config = dict(
    init_std_router=0.0088,
    beta1=0.95,
    train_tokens=292700000,
)
Below are experts of layer 3 (counted from 0) of a mixture-of-experts language model. Rows are named router (the router's row for the expert), gate (a neuron's input weights, with its number), up (a neuron's input weights, with its number) and show model dimensions 0-255. Each number is 128 + 24 x the weight over its row's rms, rounded and kept within 0 to 255. Numbers have three digits each.
Before each expert's rows: a language model's description of what the expert responds to. This comes from a sample of Wikipedia text that the model never trained on.

# expert 5
What it handles: Adjectives before nouns and adjective-forming suffixes, such as National, American, public, British, and word endings like -ical, -ual, -atory.
router:108168120150127110140144090148118135102109137131180122123111140156142131109102117116135113111098120119086137086128140121118108118127080149110138133171127092118163134168106101139156157151096141090105136174135137125178128130140107130123113145143163112120141098147115121151156089123126087097127131129127163139137108150110151134141117154127124115185150116160117131135169146118103122102047106148118118110138163134133096116159117112114192134170083103126159129122125158126142151166126110120138115162170126143157115165128174160137140128130144122080112101145126138129116177135162071137109107154136127179132147119067135123123130144140116148151140123100151130129138137156127166156084063149148146097128151107098168143126098127103157104117108118150099076176124110143143175095123121
gate0:127143149138102107142106117110134116077158101119121164101101070147179166126105148145112159139150103145092100085134142125141151154118135126122125100153094124132111106091154142154145073086113150100117121137141135135139113133128156138165163154161146123139126131120126127143155108077107106074109133130171134118192102144112140158118067074148127141159114109118110080160115159128120100100112129139132123106089128154087149189140122091136133133150118093137109133120151110067151139100128142151135101132183103144106095154134122142152134139124152168116130139133099140145088117166124117113137117144165138143165113139142144078146126159078164135138154118142161138114147169129100150102141119112138110093137127132120162138162105120139139098141142091162105134093108123153142149108130171
up0:134130156129121149120107129121128146083139135113127171130101124087142127165138136162076180102154102160120143089135178133110122106123150083122127122179144101117118135117118120168106090098128136135170128144168119108131085127144149101137167113136130128098163144096136134146132148066119119129125087104194145155171134164142107142127089108106143141112135155130092103128114160171124088113131129126103135147091107169090153146119147126122135153125134128108115135168158118103151159114103133098113092106156094122111106129127123114204121132153120147118139110149131123167083128130116139126095102162134141135131084132123122133190137154114129154144082122110170100157124153127133146116170091112129143067124147137128158145146111109160113097128124102177117133076124143135109162106137145

# expert 30
What it handles: Common function words, chiefly and, was, is, are, had and pronoun subjects, as in the theater was not, They had.
router:123118121157091133139138113155111155104140132137149137126079126169119150131085121127143114095116113108105137095122138168104108090179093144116127138098094063126145142134102179145151148172118145104093142139146130129131142126126113135095136167110146130142122093126186140119145129146115116153100150111122147142147186115131152120118127131116117152142129127149128126149166196135128130100129112150102125102115158138159106124147096122108108146189093112114135095151116163117150178136144113174154130159139131173116122101142124118156087117144159105131139116121097145139137130135133104140116108158105106133136137135091113090111141099111162124126117171104128129159164165141147162170126119138066148144152172125101168171111118129122141125126105081135042058122120133141134152123107145
gate0:117166101060079056126145137168159116121112113123143119120147130154141142131126124172082121111156125136105146133150119121153104112129124120138095128118125146118146111113105150131108107162110117146096103166115119160119119159072122179149125142126120096142131115148135135118142137143106140097144106160118143128117138127125129158111099135142091116118135154131101101102097108161134128121140106142108092125118124144107146164132186129140146112130114129156154101192148185131106090131113096109150114150116107144095145110125199108118090122099104139135156167135112136116117148137153110121153127143131168129167131064143109163138083123134165102142144170141143119128137168078131088121169096090138082088132127078086103129107133117119131111163129131155149135085121108102129163094161125
up0:129112099137063092124129111168140130127156113112151141095119069116118135199096109125141154091101097124109121116128124146163127117115119152144155151116102134154138111141119200139112097143142093156153094101144142143143133137126130130138110168130152098116113108146074119110130106131136178122152125161108166130096162129121121133124128134128111148127158166153103148123204068155126106113153103072130100110124124107117171141125117091119126069105137162124158131149134141108135101139152100110147160165102125112120115122139176106125095162118141100132127160104149094098158157108134130172135065156143151131175126104132152132151095100102103138141098146139131121151145127144088129153145108104093138119128112113113130121121141166143138132114130143121161134070142145128080139110132155

# expert 7
What it handles: Past-tense career or event verbs such as released, won, died, moved, went on; also day and two-digit numbers in dates, tables and coordinates.
router:124137123136100116140153119157109130150113162151143152120133112139136135124073146132174099109125117098117102115112137173060090118137131139116100128131111093094163152123081134145145137146109153138108111150177111130168155147144101102120109144147147099124159130160114167107156105147125120137105137119104150151140145140139113121137117163102127111137162129140124145137143182103109107109116123161139113131115147141160085078142094123104137168187078107073152095134100166149163125153106153151178131165150127176137143114123145118163119144173157102099107133119086165113123138157165133150120098160114105149142138130110138103146146149101112103143126169109115111139135171154144148164139111146132169102128141082063127160125100139111153135110093105155119086143136148126151112085139139
gate0:102139123134105139129129106134105160123134109194150130133126096086137127090058147126090120163105187121136158118113130157119134102158156154162095111180113112143124141113131137157135104133162134198155139168129138162162132147110119129117147141143141116115152138156085117116135143176131121138112146146122117144137174126099159106119072132131120119132188104122116107141141109142110084104086128111121146121106153103181146136135170126130106096114137154138098117122115131136177152117110084132112136139112134139112130134087131170139160094132128126134152108146101115110143111102109125149162131073098108153132113122125119165146111105134133092109150133060160126157118089111118120125112116131129188130153113109115098171153130155112171134117123070119159189146144096130115125134132145
up0:122119131152136111106127166116102093151143154177162127123160118098090125135131149148123158127193177140136099141140141125086058112133176134134097090154127116150128154173096161156127131105141106144110125167131100158121145112140106093110112138136111156123148172162101093130152119161092133123116114079166143118142155132150129074100125146159114084184140127114178109135173107122145131182089083140133132108192104147099129114157083145108124152140151141117085084144102079096165121131146130136136114132117131151118134114107120104141124135138121148100167122106121144134135132129154161120101123107098134129130110158129115094149128142132101127108177129066114118133104118137108127132148121108110122136155100137125106116123106138110130135153174126131122091099142165111121144081154121

# expert 31
What it handles: Vowel-heavy interior or final fragments of non-English names and words, like -o in Janko, -ani in Hani, -ü- in Mayagüez, -ili.
router:102165143124125137180151129145121121125101134145114116134106132158129119128089127113162127078098112132117144090140153150093083131173118146140143116122091115114163151132078103135150123159155134134085089123149127125166120132152091138117150139141164092133170136128138112136126072136137114160113162124105148114166191134156107134128117132101136105139121155176143128152170157125097110085125123150109129124096139120141118084104115112142126162148106115114138082143124139120163174107100140123148156150144121169120150097122151141142094125120132060059107111134109122140142158175133129160120097137115084154120128107132137104103152132118153123165148125111163141159126169155154143171113101201138139101117146121092113169125133143120127133148103115165107111163120106189119130098117138
gate0:117121164165114156112146111123164145128127156088156134121110143120085122119122141128102119165099098116102089110111103108139128155109156125119138128161156081062113154131166126078160098122137161130127162097166157109153116115104134151116146098135132106128126151139146132146089094116150171097074121123150146146132134110117098080142134097115151137120189171141155102098142165127098095118087127146101120143150141115117109113082130151133145116155159084088109148124119154108148137148127098092105110131143112133128140128172116116135136146105130122175121149116130114152141157111148178159084160142138167151136184086113166160099151115114113149138120127135102161138153123181103116120167123159117075151089142141095111135135105137101154179112110105114135129137118118135089115124149129
up0:153095097144092099143100125130139136118117112118135112142129115144144128117108117163130146131143132149102172167139130135140123136153092127166112128106138097133161105113090142116124087110131124106125106191097137122124119144109115108157112172070146143139117160162162104123133169135138105115154089198152140108161106116143100147180125174131116133117122102099146137104100082116104146122129157160141112174140165207120088129114150162109104129128088140157146142100110106138117113152167151120142111151077093087152087084108144127103160143157138143127171117132126110192125122126123090098116120104117082110125098162119152153144079150110131088136114118120175113133113140089133100114091097135147098117136156144124139119120135128117134136098167134108113129108143124116135142153156160

# expert 3
What it handles: Single letters or short pieces starting or inside rare names and terms, mostly proper names, as in God-b-erson, Im-b-oden, V-era.
router:124142086159093096164150111123136177134121142166134117134094082148147142112131130102152102137103125081134105090129129135111077117150075144107118146149154120108133190170130135161131181165131124142095118173134120128168133108143096174103142172110154114152176113127171127134105130138134096126098146121121147134129129132126144148157138126083118151118130160138148127132151169121116112064109107144134140147106199156144116099148119131109100151155109107106154109146100141144150145115070134117170148149134140120126119165112157111155139130138132120104129150126124172109112124147148131132109103153129130170130130118087139127132141117116121124111136169111170129157129138153097136144122102193104170142125136106085121137120111182092153125124080114124060075131113123128137106137128129
gate0:115155131163145129132095102099130104135091137116090144124085151138145092145096135142165108129136148077103155115126111103104120102145117116151161141143128115139099149111141129154092119153158092140144099120161126116107103113153135153084123113065119159157121164123143109202104165144136117125128096103114159097148124131132128118103141136102128115167142162103122105106088147150093077150142141148198148178107137145134112139152156123099114112177140130125137174153107139145146106146102083135145152150118133127138136129146110126150170148155109137164130131143116117093111085156147127127096152136145113117124142077108116181081114138109101109125169182168135095131154136150154126131139092120103128163108153095113127077089122128121108149142093156126114161110161129149112154105142110
up0:123129100140117123138125174128119126123131111141140133101089084105121142111155115119061139132110099168069110148105155134175128113137125124117168079144136126152153136162104121109113133088120151136111109192117097165114156157057128088122104135120151154107126112140118165121123117133159141134150129157102116140143159116092126174132127124139160113097102084127128109120118116123084144109122106135072132126113107101134128126150115146148135151098137112128060113120148122124107157119139126117121093140096157103128106134104138168103148118115123146132106115117118107141156155178108126098129143138108109151159162139130157135213111111143160147159120146112103164147129131126100114107081137100129156110119129155167136153124147142119132114124194164133100056162114134142134112149177144

# expert 2
What it handles: Pipes, blank cells, semicolons and dashes between numeric cells in statistics tables, like goals, votes, % and ±% columns.
router:118172109146102106128133074151124120085134165136146136143115122166121105124100132106147127110127122114122113103115121156139076097153153134156121134140121115118177167161099150156147140125137116067097118152140117116143103125157108163119113147132148125137153128134174135143122103143134098113140156135127179107134156155123142138155120150111131125175133167168141120120126153120119094081089081164125116122104134139160084108168130134117131174179073104037152093160098156119107174147116133117136122150147154142163133130144136133130133152156130118104108096136112149118125150153138101134092065144126085153105139110092089128109182110140131159150116135125125119132157145155124138132120092150118148140138126101095114165120125173091165136106104102158093113153119099144136163123110124
gate0:161153126129108133131108150141172162113178112106151123113149139160133144111117177142107129135142099147112151132125077098128129114094119129157147098115121147089183124139122102140134114155147122126123131140094129116119135130156134148174119161154158107111123105098142176133103112124167112126152100166147139134139110066175146161131174125119142100148091131124149135115097148140127125080127101153109101113133119093156107133118113165153134073095089098094113122134086118108106143117172133159152145182137115115135195096150129120104136136141134118142141140115116121094126084115146131108140093163140135137101126094112139134077138106141155137135153084146081089091168109155129076111130103115145126159113114111130105153094128131178153121114086123141101144132178120137154145152097169
up0:107131109085118130111140158116136130137123135128115103135122105133133130114151070122170119145079158120093129131124123150130146157139108104131102148135173149139102134131118069147101159112103141110137082122171163120106133132133117128145109160104143137144109103139104128137125164108077156146112166092118077135107127167121101129136070150123116140130147110140129104108126106099118089173082130134122168131129123130147139144129122119135073137180177122141142135112165122166162131118136158127100152135124156115166098118116119122153115124091167144143132177133161143148173088153149126156116136134116125105103110147113127155135095186115116068118087113160145140110125155135151148142105150143117087084083095135105123132174118077119153143191151167113137099160117140125117130132179111

# expert 28
What it handles: Opening word pieces and prefixes of longer English words, such as un-, re-, dis-, pre-, non-, co-, sub-, as in "unabashedly", "reactions", "playground".
router:116137111135124099163146103144105147098161171107139113133117156156138150133072138134162084083104092075090093111140164131108100113173090139126115170153107095121164179150128126136165160155079105104088124146139082113139127095140105137141117145116158152163152103159147122144132117148116098117106175132118133151134130121136145137123123143090116145182147148169103102148168162136089132104125137148142153121135154140134110125146102125110143144167113088093142127147128139157166141145119131116150123147137158133165124147108141131187115125133150113096104149109116198125126178112136129144136096141133122150114120130111075100117142112139114132156139135073148153150133129128141160160135114149122160097136129099084131145122105153132144100104111115142066073143136120152143125083117124
gate0:141138122123130112110092108116144124135123162115124138103162124140072131140154136097089097133115096136137143122158132094123160132134094099122110109136083147135105148140144133169165099145140121167104137120139118135190105149178122117150174146103112133129120099140107155111102126122138121095151099148126158163106139113158138145145130138114150126156126116125107108138101158149115150143163174121126147084088134122123114116155111170100130152161101156124105180134169114123135142152142101110140089160121078066132124136171101110169096120154145157147141153138111127114142148066113113130128114075145125139138111117161102135111101120103090097152065120102117130178144124137112146151152113091145160116143179162138132124115093126151128112100096091151120145138194101123186126139123101
up0:168134120112134130128068113122130106118164156116108105094176120124108148128151127136125092130124089131122128115154118118128134139162093119151137118133108135153103137128121128146142160169112155161093149120141124138194128160168132148150096120119103133168139105143103159103112134135133090135172144126097146150121130092156129194136088084093159135142149099130126123135115163158119158155125139115101161095134100141115113135139123174066126114159123118131158131168132101141130139119145139113197110123125125110142086135124120106144085107142149144138144117129114141110136149076111113141093138094130141168107084125174096151077157139106105116148122139096119127125145095128085169156136138081138147117154145137138127095126129128133120093090072107148100103161200147128153133149103091

# expert 10
What it handles: Past participles and -ing forms after was/is/be, like used, located, known, held; also infobox field labels such as Established, Born, Developed, Clade.
router:125140105150113108166147102183120134097126111140129145118138119155116124136123120110177111093097164122121104101150137139069114120145093152130163137135093113145187131118116136144148160153122132097116113155168097138156115120148099162127130171113151134159155118130118107151133096155140096134096110136110127144164124139151179123161148173133131133132111146148114117110124161098083102112094126153138153091091155092138106120158068137138137147157102101093142122116101167152122139123147127104201140173147144152144098146149153106130132175149129091115093096151101156109109160128135128153129092154109121132132137117102107129128140131119158129134122134096107116155160127154138156152113109163132153118090190091068189118142119131102169117134111112130127109173143100133120157113098158
gate0:114095132164144171133115113124134151137125094128100156112127099130153145113148141089134147148096129093135159120165128142121129129131114158147109107084101189140176108128102132105195116128133094136159084102163132163120128127164098128113151168134170111112140091093129111136127090108178154147159099110178176142170126094153081085161143128129109134133086132124097092114089105115097128135098159142126105123111139160129127126148144104159118093098128107134145125129134089112158105107169121124153122153119091158131130128127168143127112158130139108137128130126130108138123158163137133180087116154090131168123125147108164134115122137086089128175158084121098139139126100170130141127123148127111110083104139170128141106127148099109149108151132153123156087116119159102154113167116148
up0:114101117111142119141158145131122122112090137112166147130178128173102129139123123165112134148152181119141083127119127131157136162067187126138157081113128096093157133180123097142152160150127120161142110147090122108135133111186125144144153114125152132109148106151109095080115102147152160137094138115119106133140151137099120136104119129106089149137097147097121134121135118149069151171125124125104125152111122137110133080127154162125124113116172132095116145115135124097132138137118105095075152166139088123113153164141113150112136157134104119118124124168098096189159130141126165107128155102102177114154120116140176125121131130161117121110127131103104142133129139121092112114100115151154162140177096140134089107131124066113108110080091097160128112111108134164156132164124108

# expert 16
What it handles: Individual digits completing years, scores, times and table figures, like the final digit of 1962 or 2009, or the 3 of 3:59.
router:125146098138098109179138124188099141091090143145157131136114120159144132123104171108149112095118131108099117104151151147086110122152135145119132108152127070116163162116101137144149146153125156118111122144142144129145140103163069133113172140092135113138175113156108121125168128160131101133110177147123155150148127150134134129154116134117134121148121163159129125126138144129112093103109122151115130092104168162142108109142125137153126155144095111086170115136098191140154134134114164138153133174118099173148135127138139129163124120121121123082109148132106149138117153131126115109133070199105088160130145125090132095114119135142128133145126136116164124190111139152100149178137113146101160115092135089054130153136096161092138129095087121144123103124133115160127162116113123
gate0:114137111159155131115130173150117142118114173115112157099121117156112170109159116127135159113105109112100111099128110106130151128123115093127152116182124149114136134102176120101124118146205144104184088089132074146186128107138124130151111121134090140145125112116100134145142163142166149131118157126088126120146117110138163102157094126137093135146127122150129144144129128144123105138164131074135150123113171133115188134076172114080115106187128132108115131166120119118083114099144154138135172084141111103154113121120139152150114179146112167137105126130129118139128113115149148106112164125112114119132175132105113148133129157064145126092133091087127106159137136138130131133163080153087156117133114119147133138135157111162159119119091152120130137163086123144142167105143136
up0:146119138081094156100106101085187145122144138103099133158143135103156120089106140159109072150165161120172122149127148141125099120147116164108119124117096094158105111156071106130102164131085133126138125143101190129095108120115144124122146126111195138141135158128157116112127092106096125127129108145188147132157126134146111148116177151098155118101139155139136119128106130149125133139106118164126125108120111119144090097135105157152163121061134161140113130095147134136147174129120115093104092145115135136154165095145135125147103098105150119133133116160118123116104120121138130166132107148158172124122090152143134153156162168181134141165135102145117155091125131132116086117095117095165116150172140137116113111122116094105097115112135102128111136130130102103078078149145123

# expert 22
What it handles: First capitalized fragment of a personal or proper name, mostly surnames in credits, rosters and tables, like At-ema, Pet-ruț, Al-Arab, Mc, Le.
router:107110116152129126165142117124123147125136109152148152108124110146108135147098133148159098119076123097091124114151158153140110121153142150132119144123141085068168193127103140158144145122110136115096117118176129169136154114126075137136157158148174106117207137164142133169155118129124086131084155100130113118124140120142115122138115158083118122154150129171130129118154162111101130113102115125094168113105142140155094121135123104129105149153100085110128115134094133142136143146094126141197125161134134152164143168114163119157095124122126085087112140139105186122130160150129140166115093138112117163116132128111118127106151149169135154153136146104143138121137162150139126164113100163134151104140157121088107160096136130087143103084125078156088095159131109142126120115123119
gate0:111118137086161114154149121136159122122170173134130138133158115126140129134116104109153116161104153119138118120118122074116053129089169102154133116084102159134156095147126139165102101115117127137063140132085156156135106157137105119166160129109108111128148121150093151125144134134129155129147112131096114131124124135123103128150089107145112128169150135136131127166131157061107108181112178175121152127126186114102145085150130120123101124126103115165150099102120133118135112150128137118126142174082089155130136149100133171134094124098089138083102164147159143135127126191122096149114093155087143119154155136129129128122111156084122133137134154149129144103146127121136157121147110132170115133144132092127133140119158144096180132108102098101119152122145120135076156093144107
up0:129133159110122132165152134115155156131133151095149121102097122148111110161116115127176107132082148105108140140113115097157061126116166118133106133103132163139130111143150099135113112115132137139109165110115133152131107170121113113121168155124110161123148076129109146135068099109164136128140112138086104163121130134111068101134114118121109143148095141168157147102140139081126119134089191136137149124128183115097096120135137119143092128135093100162126105115134122138122137141094144117133168168090126143109176141097134134143097120131133138143135147134162102124142149199107111111110108148166146117157148089119144110143110149093131107151133182167132158110127142087127183135132128135129108109103098114124106147128136164073146126164048110141151161124128099148109123121146106

# expert 26
What it handles: Short middle word pieces inside longer words, often after an initial consonant piece, like -it- in incapacitating, -ass-, -ell-, -er.
router:087105117149099136150129094180097151104112124134148134129100094182129106109105141119141142157119127098111101094146154125124116111153085122147114147159113112128119160121123151143146136151128110110109135153138142121127113125140144122099155152082162114159145100129145140154134125166113119136098162130139128123140151125154127130139113144122124121144118134165114109164142174129097117104057119168132123117104149117146128077135131139151182147179128093104123145141138152159121172142096103115115146166153139177108132149118165128147122139138151104101107106153091129118139139118138137136102071154127077190126155106097092118121164125126118101191127174128116131139139146144158161184104076180121150096119127091090139120113105144132168108078126095123105092159108112159163117132152138
gate0:092153112171119165130121089138142124158093147157128132094095159135103114091110121105137134148120159108114136113114126135139161089134105127129151155142125193131123137157107113107137123077130119132129174128118135141120096087172148153122153096088171121136143096110136165144110088147127117131146105153151105157129120092123097097185126148100099095130132168114171150114165118150115179123126130141140134101124115119166124101142107133143135104143147103129130150127107111133112142149130130167105098148130125128119089170114125171147121133158166162141085091154131088126181158120178121169171119118155131153124114138078129118120118177117074118181141152114129073103093101124116090110149114174131150128125145109122123100111117136143160120081108131170109145146125115108163111100131133
up0:102142123127084153158142108160145163129079169173162117104083133120161132062171114105157135171137190174158122098105126123145159120173117155133126156107115143121157110149113085107145145131161126150114122103131124158127127121126139153127117137113141137131127093106173088114147154122090092122112142172132126187095093099160129095141140133096126136143132112132131115115158099117127172182139159146165138124144091122111165105136151116150179124135112107140129128123129127111116199166093123145174100092148112094128145131101124159136130159121134113100109079107095105102093136124128123113161121146130124131142144149151137125139146152091121112136112120131086113155168079126159102129140115140129110109105128174124143112126134100100112126117139100127076143151086117116106129108125147

# expert 0
What it handles: Number words, digits, quantifiers and "of" in quantity phrases, such as dozens of, three of, a total of, first, more, 14.
router:109150122140116085156183095137109129109091175128162144141140107169114133126088127125129127133133081119105138095116147170113102121137099160114137150159132090121175143142058162147140189147118143079096093145131101151143139133112092155119133152111202122123145128149115139134123120154157105109134113118099149141107119116172137145169149160135125108148139131141121120135159145118109126104128100157120111116111146159151107089118101081145153152172077095111166099138134169123141134145095131134138126161160130170159153123132145122129105132140153108121115111138108138122114153165183107123117094160102117131119151136104110130131155112132107144152134165090138149141105126130106161194115113135085167137105152111096139127166126145110189128129136110144071103134128107139108149103128140
gate0:152125135157094111142128132124113128156136103092126115116165085135114162121128101120150118131154144111081138093124178141099126164115110142105151149123141072187115138079129141141106136156113109139157105132082129125136139110107100129061095150091113124150131165139089110133100104137156121163126125158135155084133134156161105140126115143129162172165123133103109118142126130140070140121160104109135119146147146129111135086115144117090140092129178132138125160138135116103132107146062127114150121141172110161151108110157166136113122098120140132134127116157133172108126125085154141144102105103132135143143109131133101117153128127138072110108147136086096168187088126135098145177138115124161161163116135178104144120158128155105110133103131115095095172142125133144116156163126173
up0:163130121130137159179150137143113108116118162104075106148151137134158115131137164104132134122133152080167097075123114113170144161097107130157138153109137125131147124186106110163107145127096140117100147113128155154113114114111108121099175084141143109111142092122170151149143119154128104132125126157129114156108119130121135138131125087121129108142116123131155092136065108139100094147119137113141149117112127040154111091119170105123169122136088118144121141115105149140098153124166194103120083117136136098135156125184105113126154134130082126110120136126115115132103147148114134133129103129156148126138170131108146154108118124180100133141095153153159114110104131166153123074134091111118173130083119101115148144144127140134112089170107136130149095122111161112089137104152085

# expert 9
What it handles: Commas ending clauses or separating dates and places, plus links like and, but, including, while, as in June 21, 2020.
router:081146113184133105142126120139101181121118167177139155162103110164118116091118118154156137127080116108105138097166149119073115097158106147135139134158130116139142146159119130143151131152126131124083128128147117107154122109127104147126144151113160113134136113135114126129119066184120087124101183132114161131167155124121141114131144146136147143134140149140121109133197180093099131086118101167119125094095177135136091118130124125108133171126092097094147119113108164116164161144129113121148123161136153152117112120118161127135104152137152118096093149148086143136124147131113123171097077152075082153141174132104116131097149131140144143160116131098133144179153127147123138123117116140131140119155146126100120141124133126105159120139109062150079121131130097137140121142108172
gate0:124128129103095081100136130132125109174107128117122133118130146155152088101122139180161161092098133123113173138131150091118129159131123121145097129141123116150119133141105119127100096160085148141112080165150144137134118165105154130135173128097128133088136156150126095156135123168127153100147115144157125137155120142114074121112124120136125133145076131143123155091086135138136150101160146125098124099132134119117144123128139176142181105071134113105152141156083140104151079130108151053110122148144142099149131106145131129133108100108139148126119108138111126149170162148161130152098124115172118118183153107171127164132092141136089111119089153140127125121115151108132140144151080091144102092153107132129145118106098174108123111127132187143100153135123176111115109143159178
up0:119139141136085071075093142116145133129146109121129102138117170169131116106092101143129100146119094122117165119114149106119113101088086113130166139110146127137135150144113161119113086109097131131116112131156132124110113168127148124134163129133136131125117090127196092102123198151090151131141153129148117128162125172102110111066160141145151120145123156128128129094149126130171112125145118134130144140131113134113122168140135127183144103133149126145119123133142126106109118149141106088115088159166133101119169134147167137137142102120127147160150102148118071159176164103167124107129100134190144120145144096103143121124113089125129127165138154155208116148170135107113153150115099101104107104178112125147151110112105135110130153141116140109140133084111131150134077144101104

# expert 23
What it handles: Common nouns and pronoun-like words right after the/his/a in prose, such as way, name, age, same, first, which.
router:129135122151097109139149116162113110129118179143147134101131118144112158091122123120161137099140115067117119090153176114113115121143098168121155124139130058131144140121104121132126124139133117098117061140151123127156115106139094155118132157107158089134151107160129125127142126167123119145095182147127161147166141132159177121164123127107151150125116131120122121156112160128112150092137078137110128120091164129166119110090134137155137134177118107104123131169090174114131138143128136147139131146131139154123147159166179121130118152163147117097115139124064144086131154142136157152099096157087104137127137105127131107108141160112160142135097149070176128168142145162137147159135090140126157110128137140086160137124139169118147097096085128145121067157122087128152131107121117
gate0:133117197115125140128131115137144195123139126104121136128088114104139146117168147129123109138081155135127117119123129082118118162122108137105143110124092087125092145111148132178106155133173112127104164136093120128119110138120119145127098122097131120126144168133160131166122117155136177116148169108135137141154157156143187145160139094111123120152111128129144156169132190162125184114176061160096136126133119133164094134126160131141136076133103116128106153080147152078139113096132144143132141194100159119076097160150146150114146151113092122149154125137131131119130102117129118097141137123133110094116128116116140101089150074119154131133107117077120137099124150128144094190117130117135110135101125138137170085126147113090120150108101094120141136144106138108139141128130126
up0:116115114094137188123130105085136173124108123126117113091121138102114134147131122149122127116125122164149117141066092105167098121106095104106098118106151132118137133142100096178105167109147140152089109161149164132109131135121144147111097131143172152143119127114137115124179144097138166119150154118092097130120144151145127102131169135128100102127095120138090152152083160161171132136121113115091126113146083139155105172071126141136124116145130120113109132144129125114113122093145137091131132172170121122112123072130182134127119129125104099151150114123180131108135141179121132129073094128125087133126157129127210133148160116138103084140153151157109124133141123150169115145142098122119133161138086109150153123100128106159145134146105170149082107135087104120121146144131152

# expert 15
What it handles: Pipes starting or separating table rows, heading equals signs, and paragraph breaks before headings, as in results and filmography tables.
router:109168118142075127161166130151111133101125150153150125124107074149161152115098117102152101122128113111108123110152139131122099128156137157119107115123133112085152136150114137180138157152117141126107122166163131150181105126115095151103136196098135110139170126130127088163147106137141114118116125102139165145139131118121156114131103132148120104098151131153134096123152140083110103089097094153120126111135172139139131077113120100145162158159113110092119118191112167123139143123092115123185155158130118156126118103135147126159096162136129092122124140146111178101101130151157116153113116136070098165126118112094126151142140136149139116151122138099116148154111198147146161152129096160103151100162157090105122133127085147135149096101124108162106085138124115137163164111122138
gate0:116103136123111166119140144120126119088146082119101096113112142116126092137150133142169141121177133099136095163135164119092138150116104146102093120140091136119121135152157087122146134185125174135104163173166134081160138127100159143136155130167132151125133154134077146121144142135133092131122144169156143091080135139128135178131101152161112121109137111072110097121153162097107136098142173126100087118106147124119180116117111128125131126132121150137097140147147125176179146163083153112113147130134117137121165095114146103132096122160125165138092131123131139147119128143133125118120114113109117111120101090112140103136139174129140103097077132135130131079115154099142089138114148194140172117122125095123160097115128110149124086108112079106105089091149133113131138111095110
up0:081131162108093160133130162126121135080166098138144127104122141139130102143099162089132142126185132108091123166117176137072112140131135137104105127130113106129168082132167112139149115127170149124119118172155120103172127112091118150128146164143151142122117171111091143131162126136134089125108135144122159134114116123167162119141131154181155124099146119107113122073123103144113114103157195151129095101112145138108150161123100113143102131121100120143088162148126150104162131135121143103139187134126122137136162109103132117160111136183114159146095152139133157146126106120140116087082142118095100125130076073148137102162124156161130128109073120139120118121148151136089097145128117168140134126110144118117118106149132107144137126133091081108105081134123115109123145148088146

# expert 18
What it handles: Sports and career nouns in athlete biographies and results, such as footballer, player, team, League, Club career, season, Singles.
router:102125123169136122140150091153102122131097142109130116103113127156145129089133112130169126127114114073123128112133164124095106118144139154148099132167122118115168131155065138161181138161110151116106068171137122115161107133132079132137138137116148117095157117128127135142108105183154111129089165131128127148132155123129142135120106166144154080140150116147128124143121161065087097093080102131112149130116162139160109091147104147137147122164099115093171089140108147142153159166109149140121151142119137159162149151114137134140138133130153122102107142115144148133141145124178108141097096139120117153113154152064120135102133165148138110130123135100142123139155174171138148155122095173130155141148156122068171151123107141117155107100101125142112086133149114135142171082112131
gate0:098178093124081174129145130155096141109108090119140115119122113132117159097146129163190081138096133112169126123168161096076165136164165144130074127113106139163147091119095129137123076133126161119149104179139112104138119127145113146166169130146128164099149121111128134118104124111163159140135111120116166129118150165100095144145116129142113109142113133102132132136087172080112115114110148170148152131127129118161081129113113103085104110116126094129136132126107084129102117116090149152110120156094127113106117138134121102110107154151142100126171158127144140147135141130130126149111119093124157108119148120118108108144139136127166102142086175125131115116110119135162131133114177154129118079115143098093130113145141109104189103149122118134154192137127175085159132134139152
up0:154140112141122147126154115113137158135129134091119120090121134150107151094177121155122072136161120154152118121190127116130103071132105118076090151113127147168105109198113134161118123175144149167173136130105107119122105108125119116141170104093117165174119132104095128130087085119119122184133109138091137120115169138106091157128113127125125143128165131129126105127118134081113131117090155114151143138132092144124083112085111141121094128153132132153166153183109100136100113120121115138123143131131127074091151146120119101142132120148102100135180139117134129149117142152132136138095115096119097135118127124122130122117129158174099081152111151132111092140151148124137183160180126157133114072105091110151145101145163123143127111121146141137101129090113145112103170147140137

# expert 14
What it handles: Pipes, commas, parentheses, semicolons and colons right after a person's or team name in tables and lists, e.g. driver | team.
router:088139132150109139148123076121123155124128160150131148127120119146113135136118119107161135081130104077118120095116185145090091122145161147097136120125113065121141170139122113148167137141101139111068110135148113149153118081149115124092116170139141111116162119134153128117144115146131094115090123119121173146154163129130139117142136166073141118170142137121110154142162182088121128106108079158132117137106159170142077082149111115108113183137111107104125132114112140149154169184107112154147120142127122151122123137113149147134134144161126094102114132109094178133125143152138111153102109129100108154115132115131117118115135162115161142152118151089139123138152148166143136156124116185121143107141163124106144156145111153074141129082111067131086102136127118149160117116099114
gate0:130143132141102132175102155123149183090113122126141147132161067171170109143137113132154154150168126127105101151122121091129082112133076083126150094125116145124087123147119180129156132118090123140122091133110139123086143145102085156123107147130180133104155126081091116119102146106109107131144142111131122102157133111090144137106091118146145138149101089132134069106153128147157099143116112140101115050130097115139161160146104134163120095127099147142138116151133127130149146126099194111112123154163073107126150143093150135116129105129143116149148140094146094106145171147127107103105139101136163147116133167135127097105125157119136101120117127174129130144159156104137172126166122108127126127129114119105129143149111128128136122173094112134158156098136129170145162153119161
up0:109100104120118136143144113126097125139131158148133126193114169115084132157105121133178130127139176102183183126142180148120156136143157124108135116122121123119141160131141152105165120119134138115129139087131135141122151077121136087096107118117099138130141169137144159137134136156105130105070126109132156100134149135141140114128155090135132157146150124147106123120103134118104166139102121120178092121159099116166084108128127125106157165080153124137107172099118138154161156159139162147178133156068156115086106141116077140081109132133135106073139084140105126131098155095162119128106152123117129080099123111168130157150135137147128152125139151078150132124097075105129128108127153130134142125155102113114131156115122138150136107112074103101097156157131154132130100128104127